config = dict(
    num_hidden_layers=14,
    hidden_size=128,
    n_experts=96,
    experts_per_token=4,
    d_expert=96,
    d_shared_expert=0,
    hidden_act='squared_relu',
    moe_layers=[0, 1, 2, 3, 4, 5, 6, 7, 8, 9, 10, 11, 12, 13],
    router_score='softmax',
    normalize_top_k=True,
    routed_scale=2.0,
    balance_loss=0.0129,
    balance_bias=False,
    init_std_router=0.0307,
    lr_router=0.000721,
    vocab_size=1468,
    norm='rmsnorm',
    norm_eps=1e-05,
    tie_word_embeddings='early',
    optimizer='adam_hyperball',
    learning_rate=0.0124,
    beta1=0.9,
    batch_tokens=[131072, 262144, 393216],
    max_seq_len=256,
    train_tokens=770700000,
    max_steps=3324,
    dataset='wikipedia_en',
)
Below are experts of layer 2 (counted from 0) of a mixture-of-experts language model. Rows are named up (a neuron's input weights, with its number) and show model dimensions 0-127. Each number is 128 + 24 x the weight over its row's rms, rounded and kept within 0 to 255. Numbers have three digits each.
Before each expert's rows: "gets" lists some tokens that make up at least twice as much of what it gets as of all text. This comes from a sample of Wikipedia text that the model never trained on. Tokens count by the router's weight.

# expert 3
gets: " v", " ", " w", " s", "ice", "ff"
up0:125111089203084114118159129160135147085138146109165125103104077152096144126135124153102134123106128147129137101119098093183152123141099158086111116125122108133158135095111140127103116131170147135121129119140135137161120155115114166104145160136140065108092131137117162105108126136116116152144125125085077137113149112101103117135142098101162104143124095141139111174097144110122163149131
up1:151134152197123128136125196143124112131155148079091134097178090121101158114150125147105135104105128111117106141121059111131149108095135158130130133132154113137086106136149102113113164119119116142124161145102165121164108132130117104078138163115087092164114136129199128154151119145122145148135130137141116118120151120117140118118173131125137126131139148119129166141109141131081132085138
up2:110129101166131137134138112134149130111135148071107165154150151111115142180140113136115122153121127128175147124133078094151153121121161105142138099092104133118103110154156077147165111117109123140099158135125137147166145124157098111148187103090178100141130130090117155140099174087136098101152093109152146107120169107141102128159164130152123118129119129117111142119155126127106171139105
up3:139181089121090162091143153126200113142151124123157132133187168122130162152144138127116136158135107133103139131144148123118129156148122113176128108125134141157109103101161132149120099122123127155121134115150124122095061116121136093121120101133132122102164157111120141141134101146132118098187153106131120133131096147160130065097136110114173135150131114168177147115138173146132138130123
up4:111149144148154125136125108172095142121137100146111162129138148189124155132136102115100139085130137110150136101121108136101094119127115124153133118178169131108084109143129147128121095124136088153138117132146161133131092141107103133112164126102109069149125126179125140172187140120169150111085158145123154114092094119147146112153152159131147143132119142134067150163133143109116124084121

# expert 16
gets: " b", " h", " p", " B", "b", " ch"
up0:149148144119094180098144116142170069115136110112111140144134145148117101115134102117135102152146099129095101104117142144132119108164139079098201109140133139069138137117118097146109105128142155120123093122131138114106126165123151090164135125108148132137138108162123177150151171136148119104143118097143133146100129123113159104147131118112111149126144179098148149158179084128143144156088
up1:126151115121143176115138142099114105120117109147096138149125116123127151139146131182136106115176100136123089114085091137127108127115089104140134141117097128131126139106102107115089155084146126188091136110125107116122127163129159140121159156096148095128086119080098135185136110155130100101099146154082147148123147130145138106179144150137116148103178160165108114134097098139133105109135
up2:116155102110102135107139097153151127147127164124155158124136118127115137136141074166135154135148149108093148153133122119153127110156086103118120195189154117160148149132144100123134107123134131137120125142134145118104116155139139088132179139144110117110142140123142160141151108129136134160155131132093082141096123166066114099118192125088183107094116113143129127133116190133127138121148
up3:172125166164106049128149153127135107164130158140118137097122116129136123114144125154068143119157158148150108074116121081101124146150119106141149141086119118132134160100125132077130097122153111130138124104151100141171126157146132097139077159163107112113146116158112128131152130129098092117122155116130136163119097162133134111126143113145135133124165131113107134115157131128140100120050
up4:114144116138105162112120132129168138174160171088115135148129097086159130144123102122118164142148137126117119105148103133120094175096083160113103141114145141138143126143139132116167118165143088166155132153127129145112147162141091097159109153155102128124133113136108135151138124067139121139137114154180114109141108098125113088065151069115146104125098102155129149098133138122154138159114

# expert 24
gets: ".", " (", " \"", " which", ".\n", "\""
up0:125113079124120127114156165146151153094143150107106120106072145100092149136158107144087139081177087098106147156113119147112097111091102090118109132159118154147096080121098116125126109117112124123144158122147109114114074156110128166099113150097155098138165129105107124151128103148147117162141135133139135153077158100112121136105123112105114155107113148130131153153164101160111124119099
up1:151140114192085105137122153149146115116142135123160086130092116116144127112140101146091126088124137155120122142099111074142121139165114126115148112133160165073149141118104120116108189125172133113169149105150121115129121141077116109125108158135107123107120100145145119124129135165142127101099174122100134163126116159138134091126185106175156191113139114140118139128149100141115123120109
up2:133120108174116121120122144116168154113185103126114129126126115128132123133166129127106126090100101167151084125134089135101091138133092112119123158130119129108100125114124153124108124105128081091106109160138147093153127131129142172129091121078114095098106177150101108186134166108100082142151151097117096122117142171101109099096153119130120079130164125136134159164135139153109136126131
up3:139144095113105122143128153148157139110137141167120178095112105133139184093140164127072107107160123107114098114150157169112128115139137109136132120135136130147103141103123139126134122096111079106135165109173132139167130110102152156112122145098167117106155180120100107181132070162167123169149158127129129131104141117144094131117107147161134114137118173123099148107118130150116154100101
up4:104118131151135103114153134148149120118117136153121162137087096145103135105134115126170114123163122098110128166119109133105118116125125162147098128142120083142115148134096144146076136163101130089130178119126131111121100135132184160119156139139107154108143127082153104128163114135128162137102178095121065122113092111114140112163119115186158120136189139097113104139130118078099125111130

# expert 80
gets: " (", " E", " The", ")", "E", " or"
up0:119135122121138117161149169122140112158163128131148134123138158111096098117156101171121094119160126098115128130098144112106140099093122134103173130131175156174100167157108134136112140081135098132163140128109124153108117101133160106136105133140149134146139124170161090181144101157092134084114098088158110126148110142086118161079157132079144132128161117135096131102124140136151122143157
up1:163152131146105103087139112164147118103128144145126084129123082159113103144133115130150145140141126140151141140152115151119114110177117146106162103143122126164107113092107075166095131141138125100186072159113164170138081160112130129142132105096120141098149098094125138133154156153145122144124107123145110120124155127153112100118161144144129099112190160134153150140169162105145109137105
up2:119086162140140097117135080143114104110125106109120130123126131078096136112126125138178160149174148171133118103185121139090160138102140159140130116115115146124105149139094106169150149138142123145158097102114160160124186156149182108126105110116140102121137128141104088142119165158121097149100140109148122094128096144145133146144120086124119131131100156178131130168142149132148128170145
up3:136135107152152127122149140188177146137119120079130092088143145128096122159143147174124148135104055150132145120086140132147118110112110094127121099085158117135088120112150122143094140096147122104112124127105115154172097148128141099137096151128118157113118180131153118149124126144157155167149134146132142123149125128099134137124113069153125113109114169161136109140178158131140100109092
up4:108134143121121152122120094117146158119185110137092089161139090144141129114139135120144129163148105118106129129125150088140111152160114122151087120151082110138117092087092132078102096109103134127145080131145107126123076112094200140175146162088097106123085151133153132131119118141138118137125170134160136153117134128135154117144141140095085102121130156119120117133127088152116102151160

# expert 74
gets: " B", " W", " P", " –", "b", " Sp"
up0:156165124131104092150118122119124092115118132148110091097140107162061159145158100135104173082127128157137135099167126156092104118168141101160169106122137133137115141081117117149142099081130126109169151165118156140125146169161130111162112152115118106146140113157106123161129097140135130115148140115152131099112089131139072137080154113144123136150132112113115170098098135115143141146132
up1:119150126146153137121099098149186118113145117111166079153167125135120137138142123101169125159165115115161139196122101138143086139136125115140169152132147116097119086141122111150119093094156076103113121143146172152128134140122089115171132107109142138161156149173135142145137129111102143100115151083145133142098131165135166157111104151109112145163143162107125141116146103140129097120095
up2:137137095115119150108109110093106104114155114153118109107146111119067143158146088103134150139088121128120111129110053129125145165157102079118137153165131125132132118139127111102146126087108134083117129136145080143126118101142082125139145112132153131109095149120136141142122122095079102106167168104180106132132119115104122121125139126123131151147171119165160100152107182136086154137138
up3:147146114138122158125146189129169111167165147109146136133130128135109163149134117126100128112140125117134120125151140116117092127092120117132105155121162123167069095104135153132132141126155136139126108125147059117142112106111171139096108137154148106108122178118143137154166135133165110146159154116165122140108088118136164109066139087134128129091099123175153162100125158166125162152145
up4:118157116137113150146134139136120111112155103163143147096126143124124138159147140149111166137104091139153140139130080132144123116139119095136159120155130135146146084154125119109123078079174110159154093155098132150143083153148098138117126138101168123107113183142130114144164113122134119135110133115137102129133107109145094098098162142115118084199131148158087150108123102119062115126163

# expert 36
gets: "ion", "%", " for", ":", "ity", "ase"
up0:134168112155119183097131082160121157103135118146125148132134113111120131112152138145105146156107131128133121113131115121094155105100129087100125099183159152134091118103120143107107122115132133118140100154113099047189106142088129124125147128134116111148147178142128114158127151120111132122176123112123137129154137148100128075141102101163107101110106148164140119114129186150134156117170
up1:117158135124128137127164145122114133145144145184154132119119126106106171133127110146144147088148121155119107119104099100154141184113153138139133138157129091131155095156084127146132121185161119123116115146107139135135179129118159091109133158122129116133111150104131078167165073125128092107106106117139159133153089153104113121143098142118098081145166111163113137132186141152151090132144
up2:136130129118121129158136123075139085104160122105165067117137084141091103109159131116119138091143105134175088094152152125088117119157115106128163120093126125104116168109112174146129107107159098107132100161098095123149168167134118118147104131116143119102124079122113129116115114132149079102128134164179112148096081110112139125100152108133104147104159139131137121152115137152120100126132
up3:151143143119144130088146123134122077150121105116165104129112140176126131145157109109150169149116080136139145110112150113119116181119159114094129152109107127079098121153076105111138108153097101119097152130143066123111138172158144122118090160108132121119153086088120109154172123180127108094099187156115111100136144124125142146145116123145143141127119118103154103096130125129145125151118
up4:134100126166120118173105094127111109095173119155130132136109085206097134139131110114131148132153107151141151115164137140145135156148170105114136119117083158156163126126131186143157128136127088097140096154115163111163129125120085146158132118149133155101100122115114114133142100121124132115123123132163105109142149117097088086161147120102160088142132109182162107103123141136109144153110

# expert 49
gets: " |", "am", "e", ";", "ab", "ep"
up0:114131143129072099120133149131142111081141123136119086123148110141133135120131119131128146140069096118120130075159147122117091167137131082151119104116122135076132109120119135129180100134135132090104137124164148156087138139107121096136126123148142145117075161097113090167119114114110094084127128122164115156077162129146138115113096104125119154121113122091135128125120157157057151134151
up1:142137148181088112152171120122157109125111146124149162187134162095106085121117106122130150142118129142167128159152103120104082133121112069124171117157114115140137100127107115131091107101107126132165117153103132118174167120122137127127122125089118141106139090125175113122159154151082151118118175118139112138144171147150139147144133098145139124130108120124137086103190143143162135143131
up2:163137122135152143119127122116133143137110134157153143144124096104135141128151109143137121140151141090159154141166105115144124106103098099126137110190086101173141117102133098124122151147126082150127123141142146150149131138110139178140109144121116080162167068076128106137088155128108167185110121140151097146140123186119131152153141124095157163122149118143132127115141193144146142106125
up3:144129098118087151105176137120112109158177150117124091137105119147085122148157154096162135093150144152155145131106172126116125114108153149096136128144141139135104146096167075086098105098122135113129104104064143113172130138135169119088127129133126103150099098146156099131133150145165123124128117098162096166149136131106150134117144149095135129136144089172147146088128098122105113136135
up4:112108105120135105103159124134121131081110124146139126127138080157136133135144154136109169124115120136135129132146170100141155121149183093075124171190146112123143103119064138113113133120151149084154111145145156136115106182118145137106123151134120154143114125137105139148138107093134130104134096149071136110096108162094120116118167158141143118142167093115156107139134145105164081100153

# expert 82
gets: " in", "ing", " with", " on", "ed", " from"
up0:079139104095135113156135136128110093155142094107149110176136130183072126149113137139128161114161111158136100102147168135141127156088086162122115174128121126107143152148132137142111132130102144127128139130146146143115132124132114188109127133165144157104097145110154133126097130109112141127152088120128072094105087062109112121108116108128145128115081166142155138127105130157156097120145
up1:146113134157120152145093128134188166136111124129114133109162096146140141118173113166116126116141164119116140139163118134127114146165104123116152155146186157138135137132159138134160130112123126113146126159094111118098136126060103104163172194114142084171155168161118122176111179136147113114172103138128131094106106146145117135102144148107137137174136155119135110124127120134113139121112
up2:131162125125123102085115118081116137153162125144143115137184091130115184110142133171136101154173142133124078147121128104094112117124093084104152177135189126158137133125111150112099108170103143141133117130145105106138128143113128110151142096149132139095136078080117133147136126100117124152157122187131149110139153115128122081105137133114114148117107157133144105177115164108126126117149
up3:159102108147135125142129135135175127160126138119150136164133116139147150097142071085124105154113127144150109124158114156163140168147136111122134166178146110118097135079156159118088155155158114136134103114064133119127159131147129152153116145158092099125143114115108153108167136134105147107099155124144127136086126162077154127166104121116135144087141133129155129126120107124083134175083
up4:093154113142172115103134128073155105085126122154111091112121115127102113150152149095132123149154105109129164101139139077120126097115131138126118151141099152135122161083137104115061140130155128120091167127163111149109164128153152119135142129122105115136122138099146128197119143118076105169085145147134110129142136075130142144131131066113107116099169143135116119129096149135140122141111

# expert 33
gets: " A", " E", " R", " O", "A", " Al"
up0:109146098124124143118147172115128147115164115140134094158097093148130153126124114124090126152119128126158109073139135111118101133105131099114151143144135187164130103138137154133116099149106112103109121131108101114131088180157138160109130195101183133092155102187120139132118122107103118160142086130112101156123110103130109116091139133118101144148126118135097188141139093132147155150158
up1:150088125130131139130128092131132135125150122133124142078104163140122153110139097143115150147123120114114139143079098098101156091097109141146124121160131128111147151154116074144132149086165140131076124155149126111140085131126122134151138158096094104134123128147101134133138121100115112129121112106189123167126098110124113160174147128178058202137162126102102121156151118123121108136107
up2:126126103133090145121160170182128120124165137103142149113123129117113068116136088156159132122095100081133167116139142109115098120167118060106162131083097148152112131131142163146134112140122137143103110121116086142136142140123122153165161146130132116134121161125153062132128148131185083106123089144136089129131125143148124112125146118101091122134117135146117121083129108155174130150120
up3:104088123159120127137135150145137104131151119124131143089161177138067168139142094128094139097146112124154146142131103122111128132144142113113144186170153145109108147133126155163143156093134088110152140127128118139121111085131118096106114148139106122097125103174170130129169120149196143072114115121098133075115105134150109187119118116125105121112173131148121122133113137125114157132103
up4:105143123141116147125147109151131094138118108115094153135133138162116111168129120122146145123158121119125166130142108171085117151111126107083130111164137121134119081095108093165127130132161145118067112177107134114130067147115099124160151151111110137113161150097139105125104164101100098139132070104136126081131087141126113127144108106078091132104132127124149114100143127161128085168107

# expert 47
gets: " G", "as", "at", " C", "os", "ad"
up0:148089095151137104143136118145122113138133130141172126162111112123089123070151084163165146108116158132114166091095129096160135143099153084089128148105123142108142172108159120134087138089111132099144104143123122162153121122101164119147113162131140123112127125142127107136104175108101130084112162131147141118100194188141128112106167130133117134105139133120137125114139105154102144168135
up1:104096142162103141135123133100136149139164142128122112134067102145133100130138124154112168068159126150137098119115102111121136143123091131122141142165051106143141112140094126170123164136133132155113116149134104096134164123077098118126069185098097105117141143107157128121131131128133110111116114148133150120102171124140096094118104110111085114147102145095123143117110135163091113134152
up2:169197134110115101132133164123108142116132147153136105151128149145108148150138136170153166136133121120168080132120108125161143137122114160150133154139116141086136088140111141129116145159123128076146129099147112141148155092130094165120126130163138153150105133119142085133151153134124119146131147153125089122114090061102115132087149155130097150137131155123143201120094122139143147100174
up3:119135052100152139119112162136142126171112132160128129090111099147143163074142095136103109124118091128135126093106115135112123175186122130099137147166137177141121172129113075126132148125124096139087116171115128134143085121140114099151134112125092109080124099102120110128129123147129082161118112137126116133148111143135106116151113134082158155091143147178154139126126136120123150126146
up4:128132112112138079123170147148122115110166102118091150099144149146109142143136137090122124108150130148122104119099119132159147126098139089105120093124144120130099116139142161094065150127125128160079124122141153124127124194117148108108149171152112134110123188154126105138142130074130097137146124124167130090108130131129111135141102141136077124109164161102132190131120136160102092092148

# expert 20
gets: "0", "9", "2", "5", "4", "8"
up0:135160124127080152087142098135130148091110098074105129140091146102142141106133079143120132104138158124139142158119083145102125141141097094119124175099137111133135164131147124126140122160154122169131131103127163084141113157066074129138131136087115104107124149123114130131104142105187137139141144142137122144102099166171140132104146144130126112140142113098098139096184091139125142104138
up1:126128145105093095100123122099114094150151083100093169118140119170111147148131115160109152071066112155129152130145127073155165127127131119076121129153114143152149126138125102111150111113148135084102120124132118103119150127152171149134157151158109097142100113107120139131133095111143099121121143139086120111106109139151113067075138111113128124116101079138144146153166125130092120151138
up2:122165103125115137129104185153132144158128168127138129111154122142172153116120146147124131126167064117147106163114107125130134103129162120098168086163144122176163131107149137151118081122119139130113145154081177085168115130120121116107096104108131138114071158114157146150144149139129066132167159106131100161137096147103129125129128116138110144121129099112146147119141129108142171148131
up3:109163139116106113115139140124148126105171098090109159129132121080148139166145130137143132120078134147156135143151110098133146124109155118095114132096094164131118082116133138164125080114092120106132128125109118154137135152153158131135095121112131134136107159145112147145079102184163135106141096126123133139129121098090069091098106091169150144151156112111157161157144155144123081164136
up4:146101182117119137131128142082151158145136148155153178128142093111168104119153078139112141114153138139176092114137135131114134154149108096104177136167148147120181130113106091167158135137143116168112159148168104071156166172150165141126119114137156127133098115123117141141127119142102131140129145167102107174104124162120144109145161135120132110127136140130158097136145129150131155112102

# expert 75
gets: " p", " c", " l", " m", " b", " s"
up0:144128137121129104140142137135106114156146132041097132097114108160152127159147093143122104115184081137187132118142125104079152152155141153094143114137155137102114123142112147155120101140112141082149078136123172143146152099092123144166100146118153133153130166104168147124103100139169087102127121126159139100148108107146128139138121130113125127156130129080124135145119103124111110158113
up1:109133147147140134118137168134141134109156145105191152172124119123121092137128097109148112069157088141106148112140141128153126126105143122125137088140079147147099145139119106117115117167167135113125182167129124109112140150121121123123121172113124112113151177141091095128115089138137072098142150149122109117104097145129143093164115076091124106135131110114146146153152086123177103134102
up2:151108131144134111118185142079146100108151134112172142118164076201122136135172102116151136113151101141173121119131116115137094180138127098079160146156140112120112089108154111123146079117098127118105136129126133133119120178124152183149127146140120122089137116108122124122161171128143120139118143113142110111118133113118144114134167111144139148146148164157168179141123101119139147113110
up3:160104097136124079117134152128129086132182149134122131096119103132107131104184097156137103073132113130129113101103085137134136156122131075131135113121110162142137122121135107144179127138135068121123104144144166117108148148119117164123141128142153112155076118115124148135145085103108091131109126112145105129117121125133115113113162146057106127179154134144103163151165117150098144152143
up4:161122135151100133092142131096080138117172087113137121146137140154148109129180122137132165102129093135177104139100089141082120173135132129123146132155123128151105096135102167150102114103139105122100094130104120102137130140095169138175106175155130095124095115113154131105173132130151075138115090110120100160143086120137107105081140142122081127142131138139140136114135124132118166151119

# expert 84
gets: " |", ";", ":", " |\n", "|", " –"
up0:064104137110139095086102178095101114108173076115128094131133107143118126139133113132067118119138133124175097142142136143112132137133107123132119146121123157148153159153115183113140138095124091134140133129116142139112126141103129176144130100135185112148149186110166104116110096106132116103148108134118082136146114138155147137108168112122127130078112085139116113110116140143179116121141
up1:153120135150104133120104134131127126193158122106129120132104124137124150116140126131139137102147108149094112168084118118146158189155106123148142116161133109180139120141158128153109145132165077132141113119102173127138167090128142129119154134172104074108103169114138132118138125115105134125157182127129135166148122126136090091149122120131105115187117121148110189143132102121168128093155
up2:088116118159128127130135173165164113168165088147137142119170128144091125112150097112118171148146104142149144143143093127123137153140142086146190133122180164122120136087102154133163155106144094104130065150141131111173092128094120118138136149143143132137136127115133089141159132182145123153113134121159104134133105149159096120150174107104103126120138137166140113122160137115127148124101
up3:163151097127093145152147109111133144177164129104125134158147146140148143120143103106093132151152151129130081125095101160128114137185109097084124118134153108102130132094126109070091117157124101135122137122138166095093121103138151156111099103131160099094159141135134121185117164101092137115159193139128121100107112124157096117103156109155126124144116142139100152106136130099108129155119
up4:147131135116107095108132139162175106146150092153147171133133132109139152083133180140134117094111083095106138119169108117126129146138137110110128169130107143126154127142118117125117112107121095112125127132175148141170134147126147121141068146098103107105125153112093103184111089129107129146141142094171113160141138148144136169137143120127099130136179171144129158092175128102085147110151

# expert 72
gets: " B", "ac", " P", " C", " pro", "os"
up0:137110105129108128112111128160135100168164143145154091149094102157129115156142116130098145101155150183108100147089119179120087162157150112158146125132155123127098121151150126137146134146160121125092120164114169138127131105136135141147156126201122111102120136096072109131150114093144079116111129109137161158128091093116113119139144116160119140167143113127184119106123168122116112119111
up1:112108137111149102145139112152127185108096110143114100096165141167135123169145091115101127116090131137191097125142111144080135152106139144144134164149110166173124121117144111169142150176114103134163122149123144139132127138144158113182171129140163098125164107113117120121109145110108165145119111130102128167115136104132121090090088076119117115097124103162139136145111102101139137149144
up2:142112111169098137134127115079144129080123183145143165139122089108089117089146135154155106132090145113087118124146112137108081187086140121139153162112104150151159154140141151142123155123109106090113122133128102094153157153138106134137105129109105150128165106137087091142125143147132103146111137140077138127135133122165147152148141105105120134129137141094094077132132143126133146192116
up3:139116116129109161099149149091138115109147117105123152146158126117105134109143135110145132081162132126143117178135131112160143137094156148140104069111095117115085182135095125132110117157111150116121148110109120143149156145156197114093140157119132086127170110099141089111131150137146102148103113098122137128112180095101122175095128089161111112126139138136190150145138121152122112145137
up4:115120108163179114126191183168149087134122121111148129142161099133116154099123102126118116138131104142152149117138143091130141107100125098105153141114120168094137123140105157147148093120090131101101172110118114123136125155148161148096138155138162147095176118140121127123149115075111101163141130139095108112103155171120131091093162135140118103138125113132165168148122143179159133128132

# expert 85
gets: " to", "es", "ing", " from", "ts", "les"
up0:171136128134116141112124143078139116137190091126130122150177133176081149140132136122160126141160090108115130114122143120137144139107112136095128113123196132077105132146138156121139130156135133103107131184107120133132148114140141118128190131139153098114144162099156120102153130109119114121153167136133108152117151124130180071081160140112100128141132105112140120124123102165077108115113
up1:130139135126091150128139146133123119166145150065120188115157147159114133152147117116054139139142148160133149144099167131150112126161070130141145140144135153088103163097148138098095154138149095139100107107108111121172135103116134114142120155113143132127105101128186077151112133137152143112162122142131125157154137121110167120112137154164116102127150096168139108159127110142090122110125
up2:132146055116149125182122081169107084151111105135155091127124117133117165129130124112142136115131155181146142128137134152127143124123087147098145148133140139166127124127149142103117061133107112124137111139110175105128140122130177150149170130091099159126115139182103134145122126139190145132111106185113147154149145123147102113123126102127128129107133134159146146141113141127099182143114
up3:124085137136094128165164119130120132119134123136143125149179128166117158123133139153079125111129157112183110111133136102115133131137127146149110152142141129082123132138141141147113097104083140103087117151116110134142159198100114144120130147084108123106142129114103162174116158109097056166097115135112147122110107160114148114091151100133120066159138100129135104145122102129121143120162
up4:156097131130154111111149126117118110112159083130138107110111129099147175105148093114140081112108134155149138158108142134109136164078131138156147113091098124148113174082130141139101161111117098099141111143126107093131122107128161152119110118133151090143150101157075130151100099124096158125098102106148137168115103184145113163081119159121127112115138163144096148092148120114093112146128

# expert 0
gets: "p", " P", "v", " I", "m", "7"
up0:125159146165124106158119120135151103147112125179139104104107129151114160130143139135120167100099096137124094113164110110106117137145162110101112110136122100162096073141161120149129117114163078090108139144095145106091125148140120098109124168155141105138109160145061120138124072128110144118131158102151145135124126152110147145072126110118176136124120140097101154076152135125109131152159
up1:140129088143109093072119112094117137133123153107115122115122090163126140126129095162137120126127123124101142147165125126113098114159077063142135153125143124157123130129134155163127112128082120148125149142140135137110121100095135122144169109107138062127094154068168113176156117147119105129183134143074133121088152138120081115102125160110133117143131167098109124155105121138131121134150
up2:169130100179099072092154191114125120152141095129163133160122156106103166102133143140095150104091169157161093146117119117115106123113100135104162130110149151108132085158141114157104101158117120151092138122129137167123099139120112147139134115151102124133134134124133144144155092115109078154154146137164109134141144091138151089088156131134112130128136116182152146130145128156148127140163
up3:143159129112139145093119110136142138136097073081131147146155188109113141109144107108133163177141142113105127132139095136107074110149149122091092127130156156135114094111123106103093167132139109116099112154141104113122115130126117115142119127155144111110112122161140083163135174094112158086158166110152064104147143137124132134115116096139079159151104114138153112115169124132121118162121
up4:148165118176122094157191139116144120113137107149156119122115141116147136097132132145140117131133127104195115166091128119133127133097128129083131125083106127124120143164104139126114138135083077137144117129150125171139106154159115154103109123146110082130117083130160092158138173132124136155114127144117105112143151083090131081118167116120116116133130111115160155149177163114105109102166